From a checkpoint of a small mixture-of-experts model trained on Wikipedia.
Size: 13 layers, vocabulary 16384, 49.4M parameters.
Experts: 12 experts in each of 13 layers, 2 picks a token, a softmax router.
Below are experts of layer 3 (counted from 0) of a mixture-of-experts language model. Rows are named router (the router's row for the expert), up (a neuron's input weights, with its number), down (a neuron's output weights, with its number) and show model dimensions 240-279. Each number is 500 + 25 x the weight over its row's rms, rounded and kept within 0 to 999. Numbers have three digits each.
Before each expert's rows: "raises" lists some tokens whose logits its average output raises strongly, later layers aside; "gets" lists some tokens that make up at least twice as much of what it gets as of all text. This comes from a sample of Wikipedia text that the model never trained on. Tokens count by the router's weight.

# expert 9
raises: " the", " ", " a", " |", " also", " their"
gets: ":", "|", " was", " is", " as", "'s"
router:528517443569481516476526551483499503481493498488455543516515521566521498505501496514482573531471515497514509511542491528
up0:468499483510495509487510526449483491526514462479507476470511475461521501529458481470546507456564508548504523490549460524
down0:512490532523484454494509519492488528519482515489468517512467520504488550559496515480508534526484516454533512497530505519
up1:439522490505520515508486477501523514511474481526514523441492472544478520504528481483527479546515494515467533497508517506
down1:475485564513507517510504477508490496512482447491496504526478476528516485538500514493488533475511461493523498487482495514
up2:480498492521512503511491516528526494517469483543498511506503518461493448524488487503505523502529522530509492537501492540
down2:484512466489507477507510517484479465488522511485484455514507469497509515487503508553477541522458495517477478483522507477
up3:491521484466502468503514526489510453511517474472491516494475522502532511466431501509503531518449511498463543545516502528
down3:461473516524510489449541434506521529490515533458501465532507485527483528511516496506557475482541467502503446513521489479
up4:543497536487470496508453524548509517504484500487485500556481519521444477521506498507496487453528517569463507474502505540
down4:492476494491531473522465517459507516453522504509490462464506494512505503493455515509464506530527462459479484509526487472
up5:516533501562483458543496490492485497528451509519469479466510545481421524489504476519468518495515484514494481506507494537
down5:489508490464503481510475501492494528547549511520484504505491515479516512490470475511478497473516465513508493501559511473
up6:476491503498493534523495552494521500529500479509501553529494470508513551499499471481459524483476519521501525499519525543
down6:513482472485486496537478504502490505512535495506466501500482558513454483551479469502505477533478469498533482510511502525
up7:485437495539508524514467514507481489487517505449453507507476551518512516466518486493460508559483468528519507481484484502
down7:499514512481555455459517457501522526517470546514480457493504514510481550473525510499503514504474535462478476505522504481
up8:513462492496492499515513484470520464512493494503517535510470516490505517534513539533473475489512492508546516505493550527
down8:501537512512498508514461514514479493496503470519486461523535480481473469469514497529518515532522440520500498483509499527
up9:476559466500489527497534489476482460496506494453516479529495535507510518506480523507497521486503521480518507487518535489
down9:481473509491484540482491505540498489514511534457505481505490485509472480492512484543480492514551474505479474469506527466
up10:522536517528511463500477508491498485472484531517526506526493516505519480463519460560518538489470509511484470497501538513
down10:495526489501490512456497479475492496511491510533525495500504539549514480485513506498471475503510516527511512475453505458
up11:480521483510513495505466512523493546477514504486504529478509527541479491516475487523470475513561502472518522472500507531
down11:489501459505482526490503494466548474519446447524451478490528459472547528468492498526489559512479497512510471522473471484
up12:524549537529486525481534513460500481514479505502503453494451506512534531502494430505493503495514520462500494492494468520
down12:552526489508460516469511484511543467478496495470481520486528502451575518495491542545492514524515533496468495495497488461
up13:513513520526486534496510510541549518451472482459509469500559468538504478521524511494445533523517508481502491504469473482
down13:490464520490467490495497471474490492502491540495480506505514454470490540513494484486504511480521507527518497508533548456
up14:492482518492458458489498505484508504474502505475427520491475500514534522527493524480506543516481538448463525514501529529
down14:497506474505540536505487492531489511508555478505546506507488471469510489480477508514441473495521517525511523510499495465
up15:504482471552456529515487475523486526484468507524519525504521521492523483507524533505517502455502516504538497488518541490
down15:481538545514544453493474490486491506524502546526507477516490510476477491469477484525521514524515474511465479492447520518
up16:497506460526502489524502532482491518487460517518497513515563523496541468476504496507542490498489513488483481517498507505
down16:500498507501520483504517478501485512507493441483502531525518505495505494461492471536488511442494499488490539512511551516
up17:496509494529462503492478469486476499530548483463459491456508480525482538536506493529492511501529552539465491473498502459
down17:461489493517477468500526486523492468517481546497528515534469487479491522497473522485541496530512474495518490500521495475
up18:521485521556505483556513509498526475512541525539482513485497486483519469464495496452552512511534510481544443533471496527
down18:464473526487493499509517497499535466524460492479527485521576516439513534500483507487460512494471472479495534513476474485
up19:512514486459483499524489463492477510507485471528488475437519491515535506514544471517500514478524481474450484499517467521
down19:433533474542514496534519459473549539548506518543532469516499509533467497441493536506501490455519496541534500488498502532
up20:527449527540469484514476494500480493505502480527499489470507486541479515495474486509505505484513560467503451498511494497
down20:530521508507509510498498482472504523512479452487527515509459541468436543512527475473477487545496480505533515494478534487
up21:447495495490499463524504524493533472496524512470531438544529457523461513503447499479536496461491512540482496542528474458
down21:478477520501491499479503504540486460538495555493481506474490535519494527541529461500445538501502481518469447484507494528
up22:475511486460447469481500487511530510475477469488532492505515517517489474504484469512502551489449513510487507508551483530
down22:515464469542517523526523544515496506510499477518501518520472520499510503468491487541508496514484533514487469459503537496
up23:499487517492498486514515500448482508534481467514510524467551525514525503494482502432438492465456526529529494511494486487
down23:513499498477504543482511525523490511558498495481517510517569503491527471475480506455500508461492480504511513490484591447
up24:536524486522442503532520510498460491507488487471490475493520475525514504479490483487528491461506476504542451464487502512
down24:498543521521541461481480481518506528465476463515526542477500527484478508498528527499459487516499505536493492559497532476
up25:500464487486462478467506520451511515498500507502475469501533479525485499491492550449464501518488543484521542511483505493
down25:518459486504528499475497528491463552479519505496482531495468546530478501542509483492554514486541514519486483523546534521
up26:500543463510493524508497493534502501489512522482506536482471485527496506528507479476500489472482498506505504527491520483
down26:505475532477473524487470482489507503508547450474519529499525504501501527483528515524526504520490508486479519468526511501
up27:518517469469498491499442484518509514465532471461456492498516525519468503522486467535472506530478519478480523450501472458
down27:489515492491485510493542554470481519496517438526532493498468520498482512482534510480450506491518511509497468528514507499
up28:467521529492509498504507495492552543472496469496483495458513480486544496457541543463508500459528488504507499463509451534
down28:528517495461525465461488537524533484478474532494502466506513496529491507473500501522559479515497483466476505511512494504
up29:477473496517479492498479480492456485529503556524484497466505540527449471472480493474471464509530499539467509488503517465
down29:485497494479548477505503465515532474500513488500515469552519509483501508526459489451556483519495515488557459497498517525
up30:504502465564516490490543491488494528495531548518480514517499538510513524488477500480524509502517491500480483507483502538
down30:503540520528506503492496498544483507532482463504514508525521493510472500502517490513531512518480480519526495520492542466
up31:517507493553498462501488457478472517503505541492495508532512475464497504485498524512491485534522469500480534491474478454
down31:527497467516494522467486493443503512537508512547464490518463549532500501477486469528490483545509489450497459519497488499
up32:489463487489442530496505492508487512462518451508492480492496498532538532508536521509473505498485464515468446486463491465
down32:435519485552513514526487478500483487495484542494506496482502481477503509511481511542549536524516523518561524502495465517
up33:521504499495497467512512466548464509460502498512509497520490500523529479506532525467487503475518469481487485483516510466
down33:547505480505465501460516503440523510462513476470460499517500511495478519499491501528514522548490490492500517539535492509
up34:506512490484501519522513545516487480486522510473502465558554540506538505510527507486483455524481518488518549532526494457
down34:540522495505482506517523457482478540494455526491465545509479496484523521524479502514515522474490506510478513464499505529
up35:495509512559557504503454529510511474508500513542495526539492499487520475531526528511514506527514543531485531517483497518
down35:488495499520524509539492486482527500480509477500491491538462471463542495495475481520443458495472547476524465469457496491
up36:532499511490484456521471548500511524504518519509514552540506482534534471478505488475515496482477498534491463517537496458
down36:521453510506495513496542490474511514466481484526464453485486508529471485523480477488519517494503474521477481495494527526
up37:498497476491495515512482528535516493493505486531495537526481482500521508508527509515501466480467485476503526500506488510
down37:515476539559508446498502481491514508498488523516502479481501537490518485513441529533480513494508556497508478506505522484
up38:477515533484501465490519493525509481525510498432479502510492545504554500480518479530463482534499481494477515487493478483
down38:539471503517486511527473502463531523489469494501525471497477473488479514503511488446504508477505519501491463496518490483
up39:492501503470497559483497525498505494469536511508515494507488519505442511463447435530513497519499484489486498546559490505
down39:555524454479493453506556518509533516489474506519517490518459491493508543511501543502484491512477530546513487524520489513
up40:505480498519532551518557518525551475492468507499473489476502528519476500532523507517452534539514454493497489467489448477
down40:514480466498495486500518476477505523485484475504493502472486518475508476504543510468522499484482562516501538495514537534
up41:473493515492516510497492493510482452454493454512485544493509554515469477476496489512491531452450526530539506452478455516
down41:478501484504545508522504517520478516531528517539502444522466494531483510531501503474499483467525509504536444485495499461
up42:492505469537535494522518484469470496510520510533525514508506497488522492505477570472520519522527491526480530485501514522
down42:490535511487555494462469468493505493479481474497520555482533493499495504515500532542508492486438524477459493478521532519
up43:490475493467485506493497479521539486489476514509515483507504522431509497524484520522508473510491492531503502514467515472
down43:538527490521479501479471535437468473507491493469515495508508531494484486533495496477534523485474496533524535491454475482
up44:531501473523498498491495471505485508479515452534541509482486516528524478483487499503530479516458447549513489500488533537
down44:511492543499513551493510518455483539517485517494466448498503510538493478509513504505478515490481520486496527490476514487
up45:511483469501473450520479530527489500503500492519483504490450506516507486546537521507493570500509499542492506512499458504
down45:519519535500519500497527464502483494486506557444484466554516482473507478470482498489501471476498499550531513552502477551
up46:525503503555521504495474515498489490508462519496517489475524511511520505544503530452532553546461452529514511510507532509
down46:495497491495452512463503451478505501469480479472450481518497484528499494519514516524505488457494483514468526443535467468
up47:467516501534483475460539519503507556500495526533491505489549482496470491495521502463498498489549538495506493488516462501
down47:505467488479486492496494535504484484495558459463552501523490502483499489472510498499514491508485525545508498488485520486
up48:480536509536487438514473451482474479503509504487435456503507535481467451501463469540499481529506498487512520456495515523
down48:454504454453510530508509546497518453514521491483521537485513564494513508494526521491469498522462506505511514483499488500
up49:520515481556506480491525482512465504487507515518514489476518475507532498517489521506489503534508528518477526535526483507
down49:521485514516502510484498502518551475482497487531494538523486494468514504486496493467507579476494479504496473473483512503
up50:520477483475521539475472472476466486496498527462481547473550525496535507469473479470515515545463493483437506515524500497
down50:446485486509507461476496503485562501517500494513516485541510433514485504504473545512502477465556492490528505507496501472
up51:452535492504531497512466483486447490448484474524492515483484516468511476544480490541506489508451489516541504482526495538
down51:524502505490476498515493538513545517498521487497444490487486512511530534456491533467513514518539498484497511542466482474
up52:482532517545516493494516500578539479497494493503464453506464506522445427474520511535502495549487503531477508513457517505
down52:487482544496467525505521485458458549470546490527529497481482450511472529560500474485510504477505443472498471491529529485
up53:495512517531475515482515487454493523499511496526524519490579500482541496495494482507493533482486515531456417512477501451
down53:467490514523500500503457501532479480498488525492481470526445506492484508521536469485498489511482513485500509481506479483
up54:517475514556509520478512476495501491516519494509494487447487514496529517448506488505510462481484493509500478557531511552
down54:470488472492525475478489519526504519507504545494484491550491501499489501580541516552480528503492500493518512516485499458
up55:506423495549500509486484534472518476529522511495517527506528467537491493516494535497515492507534523532561484509479518500
down55:491515490450482496477539509502528517506462505521530486501513507481491542512478452441490540513482490497400477494531454495
up56:496506451551517550461520509497522469478548497465480496465489513510466451468515538511503526540516515559513499519516470516
down56:514528529463501460478514510573512455476477533547466512498465505522449495515478453500500506448467489513513485474478457508
up57:501441474534513523507523482502528456523493484460515523470452467471510543473548544515542520491478525458459477438492466531
down57:483500490492477483461451510509501489539477514483493476524577466548497503522504527477479480528481447529511533535542477498
up58:506510486492461445505517467481552506459467522481520530498473509511505481504504521501486526541575464549495489501488494455
down58:543514518484511509475501444507499449520493524512484476496567530494506522480522495496538487472512473468465516536543487525
up59:501525517456525466448482515528530525503484493502531493477509542542485503520507474441465496478499557536465575456498486514
down59:515501494535499512504473502445520450473478530516478493510472498488493490494482485495489510535536466446509504561493521493
up60:515516493524502531524533459494484456446484498526552519529530523542506479502533536494499472491515535521476522514472526497
down60:509514520506502490483500484480489531545489491464486491469476508516477506473508504502472535491506462486567495509513524543
up61:520480475476480522545478500527498496524543520496529515475506488451521468485489552485485501534449560576466458531517512498
down61:462517474518479533493468464465514486483494494514499449503494538487495488460524523486531484512553505468474483476547512494
up62:499536472492482509502478466547516532438478520502523531509532456498521472471497486535502497543464510487532486503508499488
down62:518445506520491527508516535486543482482515481522520544543502518506493541507524540546478537506520468508506506472519510493
up63:517515450456505457482503494515474513466516490495533495513477470512526449518519516466504470522537487543512493509523490509
down63:505487525513497519479501495479488503525483471427479486527470523477501470465496515496509488492445490500453498481479520510
up64:483501496497505531459481494498503474483495454458456515470487488532517503483534497508535517505522490482471514482476518494
down64:495500480530492458531539469497493518548470555486471469514502536494500497541465501518480501481468482517527486508481539499
up65:501526529483501483543496505524463516498524510502513523471494538503500463488483494497478547538480499533527538542541498523
down65:504494507457471496458530475497561509412496435526524478541523483491508522513546475513538464492508530476499514490462492511
up66:466466507493520502519479492512489528523544470479540498487464509542517542444498519500455524505465551541527471496468535522
down66:507557498499487519461507519497517499450507528503480502500477524469490495532494491482544471522514485488485493512555468521
up67:515495488512505524534496499518514499529523509488554503504512491559520501489468536517516492482531511516507489510474516525
down67:523453540482508506491509478529479486449504495502508508526493524509486490479508509547455469517477474504546507498503527499
up68:483494492534528524469503501532465527499494506492479545456499491480482533549514512474498463507490535497492517491463499546
down68:471474496463534518496465537504563482490508480480529488509507491463475509447482492512489550502501496524501500532505502491
up69:523486492467504530480443494470499493510510509497494515476450510504478479495511481514500510520509502565494497496537534491
down69:494530479489521476528476505519481519491469476506501469501486480487526503504481525481512471467494532467478453520472485464
up70:510504489483472473504483485451508485459514516478539492495487546503495467514495539465514464486466456502513485523485488480
down70:499548540522516472447494522517508474495504524534503521458532536521478507488461503535474571506507503511540469548533526486
up71:527484518521459484504503491506502461483492452469493518512485523547524451491542533527486480514507498489494469514499501495
down71:498525456493521537502507506511518452518533526510488530486476519504500547488516502488560485503468475517488502517538479472
up72:527501457517479495521504505509499511443484539479518547505512506439525522436474543486504473509480514459502490485497512485
down72:461507546517549510498502434482507479522517493516431446535466533503507446509522510481494541477501506498505503529472473463
up73:535469492480495496503476497497483493497530521488456529459518510507525473514465522519489467538497471467472457500533489525
down73:441460495509486525486538531479484504485476488475519523468481500516494550478545504487484557525510539544558477507484515506
up74:491536540506496507543536505499528472520529578493499508535549497483490539504531472482533483483512489517517460462468517492
down74:495473520530501457448529484491516535494491488495456521506470502531484497530478510507500505492516486536513478488546499557
up75:477528533482485474489479508504482481480502508488461482521497458490517537511534495490491512523461509451465506493543487531
down75:503520511505466523481510487512500508486521428490504556472511471470521477494470518516458479474493489524524479461510470486
up76:466487460503483530471523479456454521472522523524483490500505519515499521519504489442523505483517516537543438490548474490
down76:498543501519551520487542540510503525513502466511508526537573498510548514515503504501548492506444523514458522453518493501
up77:486469508453532539482465474509495533528526530471517489501516451490511516470500504544487482508526519487515480475501505522
down77:485495491484510511488483475535510508478513512494537485528521504467525511475477491473514501472471482511457504498479502484
up78:504535486483486518502490475519497484479469494481509488512509477526502514499547527472497492486479503502529464514503509514
down78:446504558456515452490503515508489522470525472510504500502459504497490491469494478440511510483498468514495490479487504491
up79:509504500543505457489458485506473508490491473502485500537504437497481495533476532480516467468532490498486479500501461476
down79:521495532477483543512512540488504487527529489485489520518494493528496501489482506507493507512515501516443525494502535500
up80:464481495529527539478473515490535502492522534513470533511504499521519480529518469505510471514513489510485501508498482528
down80:502529502471473518530497498472444474514536510515500498487475524501511519543536451481445490455475547480467467541506489520
up81:506500473483500532486473552496473480505449506483501457485524518513506549460484519511517550468485510477489431523497500495
down81:497507461506491490497524481507492528496501534500555507549490500502476497469504484500469485454528526501527516470504512452
up82:507477488520525509526499489523480479499477501518527496507457473524486440474479510484502491455512500523531519502544494512
down82:486518505493478509510475513482514543505549464520488526479515514510493496554487480488495531540497503503497510451495484507
up83:491537516478519456500469504487503466472541499490471456488493446477531506509472507475507520485491480500517492503501487426
down83:493534544507455506492472458539461476466476539495556498478504521505515491489515502522518520518465487463482478502544479498
up84:490511485500499508457475509448492497483548523479498487486490523504570555513506545479543490486518475498519497492494456463
down84:557527527510481505515492484515469505464453503504496494525498471473482457513511451484450530476466460480501504539484489493
up85:480470520469452534496490492468527492451509491459510502516533542491566484475525489494508502475505497493474486503540488518
down85:495513502481540504481485504484428538478485485513471521524526498498522516484512490514481494530460530500458485450486486533
up86:470495482489485536531473489509481490469490445499523533534446546492501483498475489527502489491475455538537476508494482510
down86:501488522508524528499514464509468493487529502494489521490492523509548523509490488474509469512501531520509500440519512484
up87:492500462474516497477478464534476487540544459457511518467482545493518506441473509521535487509488463546546522517505567521
down87:533517538510508516518471501472521502422501530530478513519510431481511498543508505476499478490519560475491514476493458505
up88:498452488491484485471480506461517487474524478553543507486501483515507490507487498516495483517530502493501481553543485515
down88:551541503526498492547521476493491477515487507510496478492502472501524503493502509482493526506458477513489497504498508465
up89:525473488455481498520513486514466503475471547501525533543483465517551514493516505514468484525507518523472521528518467527
down89:506492491502528521513528489462508486491505453549486493472511505534464495510508477445521516495507489525522456468453508495
up90:483505472496507497498476509532503490457502468497529497526536510489458502472486480500497519472474517538506475495485478528
down90:506465519479487470468488491495522571550462468518544561466491493493519505527469496496502552499512494464487455520472490533
up91:495513477479489478489532515522511519501484489491527475476529512502517535500480477503483502502486505513452533536517511513
down91:502479524463509530466460472498497496488484517530500487536487503468521493509475482521517521501491529492520482493499516480
up92:488525480482526466520505497502479524497526493521458503509487521516493535508497475504510486491510451522488524529458484518
down92:486442487521482467488472549473504487528519497488511519452467535463475472476483514543487534516499541520469495516464501523
up93:479504509544510488485513463479521467448481528512500506468521512482476526498526530495470504472483507449486487506547421487
down93:496514524492511519469511493552499485478536458484494499485574516522441488480448497499501464547499474488508483501476524502
up94:539492514552515511446497481480501481511494459461480581490497529515502538522482518474456532537520500510484521517507514482
down94:519483489492468493488471487506518560499469507500493485489475491491497501506512478535532444488514527514499506536530531499
up95:543503472491512523510534512509489531469524459489568526500550496471520516524519520534530519516506517520499520491535488519
down95:530511514476442508523506474511518522465467543510508531472499488512487532467488449509518503500526512448505528500508478470
up96:495514567549466526524499514529502520469465513476466530533483490494571516511471492499503505470514500487497534516504490513
down96:497501498524510466496518482504497475505556522551475462514495523513486480544494506477514499486500487507542510519490523524
up97:511492481505443512493502523487529505507514498504511530520480465508519506474528496529484495509481509474538500521587555503
down97:517478486496525446454491464529537489556510493469483491522517547510490507546468500534501497511505473498498536446470460520
up98:474512503482505475520506515480504489461478487474488469540540463526484493529510504519537471496464528493514500552488532498
down98:509499508523485516513518516511514507487536462511466511467469465469525533477512459486512536492464490488452517508505500491
up99:478489489537484518483482462500547553515478474494498536513491519484487492498544474493535516497501510510490464444476512482
down99:490466512457475496489510500480542486525523511505500529509518489454520535494470488506516513460486515503513497522479546509
up100:560502501458472533480494453427475547509538461484514542526532486488522498526497450455544477566495542480488504530509506529
down100:487496465496505527514511492520545457484499482520474443483461514538501437528479515508482505466440489483509460495490482496
up101:498527499537515498479541482506523479504501543466473473485500495518535534505493476529528537523523486487489455474516526494
down101:462476462472485535538484531496501506459480488516505514505525480431520506470490499466498525499501484538508531546484516490
up102:493507538529466483531516538516519524420489510454490514506498483515504519475501488522508509453494548499523520531502480451
down102:464488496470504530510519484535491505500470525535465510490496513500509504478463495466450530503473477485472551484470508503
up103:526525491489508513539503535483509484497493496501519547506482456534512526489500494478511490492484531479492531531509500504
down103:459482497504511436466480469553552490542485508465540526484517507510470533498553512494473489531514504500485509500482457507
up104:471516542470527456495511498491525488499519468531489501501519558523470532507448465483466444518502520518493492471494509503
down104:484510493515500549505476524483516501534482510493512474477510522478484450503502488492486471476516500524537485503480536481
up105:515510474476455515547477551442487509430495527539503488509492482538499532503507492484454578464454490482514497476515469538
down105:456491496500539493488516505506508549496540480479500479490508490477424512464488506472524511512536484550491470477489529476
up106:467528482497476519469531507487497490519503499510494510520507472546502510564468518522497469480493519504519471472472481510
down106:503491521522491506521527494508545532552502463524458462501479505479486458477505525480529515533499464468495492529510519515
up107:438547548514485466489482485502538523525516466489488481494515455426530501509468447505554502509489548461506480521485460479
down107:522470525507486458514488482514458469500497485520526523545521471552479503501525495489480485459478487479497431512477471502
up108:514560503492509477491502515484458523541532538505516490487503517513481452484488474499488510525487514512481489469510478550
down108:543491503543498496535462496507539524488477491466502492498504493513533519466520524469502487483553498482479487526530502490
up109:481503481513506490482507531482500474484536497518470513485508514498513509492506485516511529488501446521483511512512511537
down109:466473530534471549556498541498519474513490519486474548493482492499524471516522521524517483512471528474504514504513514503
up110:503484502496482488508512501516546496465495515477510499478500484515506508546469544533541511470546510499504528494498499520
down110:474484511504540514521534522498489488469475452473475487498479492534450475451494520468449481506493474503542455501512466468
up111:510529483491491509465477555484452457511484508515437490461505474484488522482494437506504487500539529451498535485478470523
down111:472472517507485511471465454500466487473507506512550523541538496515542504493489514519512526503488547463520505499485491492
up112:460524519498549490496518521516493464499490510506476519490481556508453430453501540473503533495452505517489482511525501511
down112:526531518529468522549508483492476507497475512508493506513499507506518500541473480532514510510531497506537495505516528480
up113:524516450452539487499500482470507479537554513516483504471504527519513528501532498488472480480499527509485528470540512489
down113:516531486498478548463492479536454497497561469489476496486516482469488498535504548500490502455520461527537513532504508539
up114:468520494505507546531481554460482511482514535492505494466482439478497472546476462515529512506513487477474503524490509527
down114:459469500493474490461471514525493481511466516531518448475512522559515537504491526461526504497479447515456513539512471481
up115:505529525498554515509509464503517473550479484445551460522545479504533474499436505504531507493491508516477494508485490515
down115:507481509478507514452491468482491492514494509511475517482481507532496522549549507513490464464486527481539542493538511503
up116:445510516497518512503508511470515463503474539505559504508495502527524502486493489490493491533489493487511485532499497482
down116:493545516527475526497473421515493502490524511509502509506509517474482471513525493534549506498489498516483540525474502506
up117:496526495476508536506518537518481491528464470544486502471522554490486478528477483483513496477463547513503501489475504471
down117:508464489521505468507521519482468550468504489479498473522501482519485507503483487498483475505514469477481501527499552489
up118:536458523433501474496450528517490493463534482548450531526520512492540464505516486499497542488498536502457537523462477533
down118:475514422543475500472466509525483481470494506429507485463423481485492480506512495519558496495473513504533501518469529492
up119:517476530526447506504503498544472527508531493532506516454476521525475474552530517503490475498505537479503492467474462455
down119:509488507445476490484519474513472540525531501541528520518472509502515481545530485492528502512491475473561529475489532476
up120:507490499506531525494494506459526514495507469499497517494499500508498531478485508539481524468578532493469521484518537519
down120:509500484526499505499509462548483505517508496496492479491573469495509523527446536477491452506469522509477474524499503451
up121:475485507544482524425495511507468495495494505484457472512498532535485533520522499537526509523497521489467549532459470486
down121:498483500515500454551533535489522484503482503492520504504463450490458481486466495497516538462500527441522503485484497534
up122:525521476518483532509527491524528537453536507554535515509544493441538513466501495487495486497498457499521519502503510483
down122:454477499496501474499469487487486506514501487463456492506474530481510491519535514497510506514509498486484502488501461515
up123:521487489498499475531499525504485466471517505509502516531512508501507470482521480513503515535513451457501549499521501502
down123:520481497543476528479544499469485491556521522457476471484542465487504544506495540471495486512448509482482519530496448516
up124:459497512507517515488481507497482486468506450538516492467520478505511481525485554509529515517503488452440536470517509490
down124:551540482523474501527464477519560462498525536492493525516521519518480513495476511499500509497483494515516510517497505514
up125:494502494492487490522493530463482527511499478478530484518458475486471511451509477522497503529494520473517517515521496545
down125:502459486539534516504508489497525500492449527463491500473500512481491505461466514505530517496529484503465460499491477503
up126:479532465505493546502489527492477523509511452488491490522470490494461517481506494469497487504509508528485519527489492495
down126:540482502490527479484484497499494526504505533487492499482504518478544477496491513449496494528507495484502490479514495480
up127:503527491490468496500517532511551500556519467466484473481492493468538479528516478486511472523492491469535527530489523497
down127:463490530539527464534508497500464547434488494530484476543515541482519489506498508522515520479487485507516487505544503439
up128:520478510500489446498490544509533514513472487489535526472512479497488431494497452477521491583477514507460519491507499525
down128:539515491510492523481486505490485512497510502482460499523524562491541493523517497503512523472499461489524509514529496517
up129:478546530552502440542486489461502527468473524534504477501487482529499478482493521497487460498482515471441429505463481478
down129:430487514492516500498524489499514500520488507510507496535446522521471489498477478532489479500536482480512513512514563513
up130:463481506486471513505549487520543521472504510518499509494545500546546518529491538498511484505501515497481505522528539467
down130:468495516523525545496545535518479503488538453505485498502517515497494482512489471502519530493506530515530511478542491485
up131:488517515513488573461469528506510523487502493435489551516499553539518522502483529532484507451511474465473522516508535575
down131:539520521491518508468505503533526501467504430523502483488512487459537468500480478513500482505483496539506525504518501504
up132:545494511532477498469512523483496489517527483506478472484477500498534530505505483500496493475473531515535507498522504518
down132:485478458510510473511507482502471477502504490454518486496478460492521520521507514527521508492497533493452508510511489514
up133:527551561496480474527470532475480507491501544485490470560460508533519500490497502524477525506502543485521497542495507532
down133:504493507484532515506524488452478479468487523483467533494496516520482521498529520447520499491492519478494473491494512508
up134:506489470499497500485514490450496530512544499464443486510483467448515512500499509479505523536468505503472504527516525489
down134:500481507488486490456488506482490476518490533493545450498516531529470528496483507486500481524535443473510467514497475540
up135:499484497511508502537514515496507472516507520504470482466540501487500509472521501522517482453482503481483485468519546455
down135:511504451510492488474508514483485515498495566569496528578476512487515501524471474508518503524545502473501477533508498485
up136:506495520547484500511513499508511551507482529527478531500463496503497500507504478499506488479461507516510504509526542531
down136:513536564519534493529503506463517505488501534492512460493481532463489503508502525510483500504532509519550472511483467484
up137:491512531499465529551479466478503509498482458503470486500491511514489509422511517528466531477523528452500517494510470492
down137:500527495487525533485504502488504529535518548504539496492489503496486529533457466457531444504498500520473483530471526508
up138:504475456476478534544540531466539493483558478464530475529498497523458507513485500499501497512492516524479496481473484478
down138:518493540532506467487506464510553472539442524521483491516501497502520490500536491514476495480545489517506519440490489499
up139:501497500524492479470461502483523496491537482469459507467457516543481515521519483500479512497479494484477510489528573486
down139:472493502483530536490492453533515502507475474493517489501482462469519499493472552508519498474536485473499497487484456494
up140:529442520491496481486469479527521474510480515508462496510458476493460476514454575501473507502484498468490537501567492501
down140:499549472482491453497495514480521537484525520473509516518516490472505538456486519513537465521497520514476461492492441509
up141:485502507494468462501469529508510529508467473510521561516487481532474478510522500480504502495506496463520501495544487483
down141:507505483487462474528515479473511488485485454543492494477488527514480506503521537502520494523486491490481475493469488488
up142:496528519545481492523509500521495479505452527500476479524532484475524472501536471464498491511524483524511487518536529522
down142:552494529516486498443520471515481522450539472543498512521507529516464528535443501511516523519524460492500507486447511474
up143:495506468546503510530472506516518503529486543488503512511519490510462502550521517554494515465526525482515490490507476474
down143:562452513467499493478477436503493480453534448511503472508507504453513526487467502478508475489499478528472518503490493520
up144:517476506466513447533508483482468510440506469511520518471520558511493517482466477487484510511484490452456535518482473486
down144:524544492519473498543490524511502542523470466536526474461504469521486468461517520496518497531497522461518494539511533542
up145:499526496548482512530522502509503495464504499495456521504493536465493489501487511488492532491540505490513504499527459514
down145:509519485495509536521477515498532517505497509457512497489525514478512480500514538466474484512502535493476530567508533502
up146:507503483531502481505484485501487484475529456491506503505488531550472491504516526476530526559497500519477514522485535545
down146:495470519543488511507526523514565516487515549515529500499500496493503513538489463506484507468501483508555463498487495446
up147:462506500530520480522521489516491492530492523546537481483483514512496430471490479457517507498524458511515502487466524486
down147:502491506481510480502473511493487509499505487520463487516531539524498506493480474514480486485509552520527491535529516512
up148:519525519523467505481563493540509461493485472499511545487514470490526556461442477485514496464496491511526534494468496489
down148:509539494521487510531463470495534492514541471484487461469488492547464454506500510498496487498493458501452480504501494493
up149:531502494536489525520528485500508509479484473526496534470538520524527471493483466455513515487501470526469531507476478510
down149:519525503527535497530519493494486527477509524461499508542508500499531509525494482472554483467490515531509495508466535483
up150:488527484516494490519538543536485495471539496486487489510491527484481483506489466489485470462495521526477476505522489516
down150:487501528473522532493493496441545489469466522490515519518437493522479525480524565503486560497492479526499512501472491494
up151:480491464507466486450500511486535537501505501507513531463474467502455472448481504482508496546493522506506532528501497519
down151:544549484463507513499497537551529496457507480502481491469508497507520527507546508500514542508517506468497513473482493486
up152:513518493517506511461516511507488474503469500541531476501552542511470535488509501483490504510506526504515505497444492500
down152:493518482468497535470493545455466529482483479487527538492512505468501456498509486500474501523477490472466469542529523485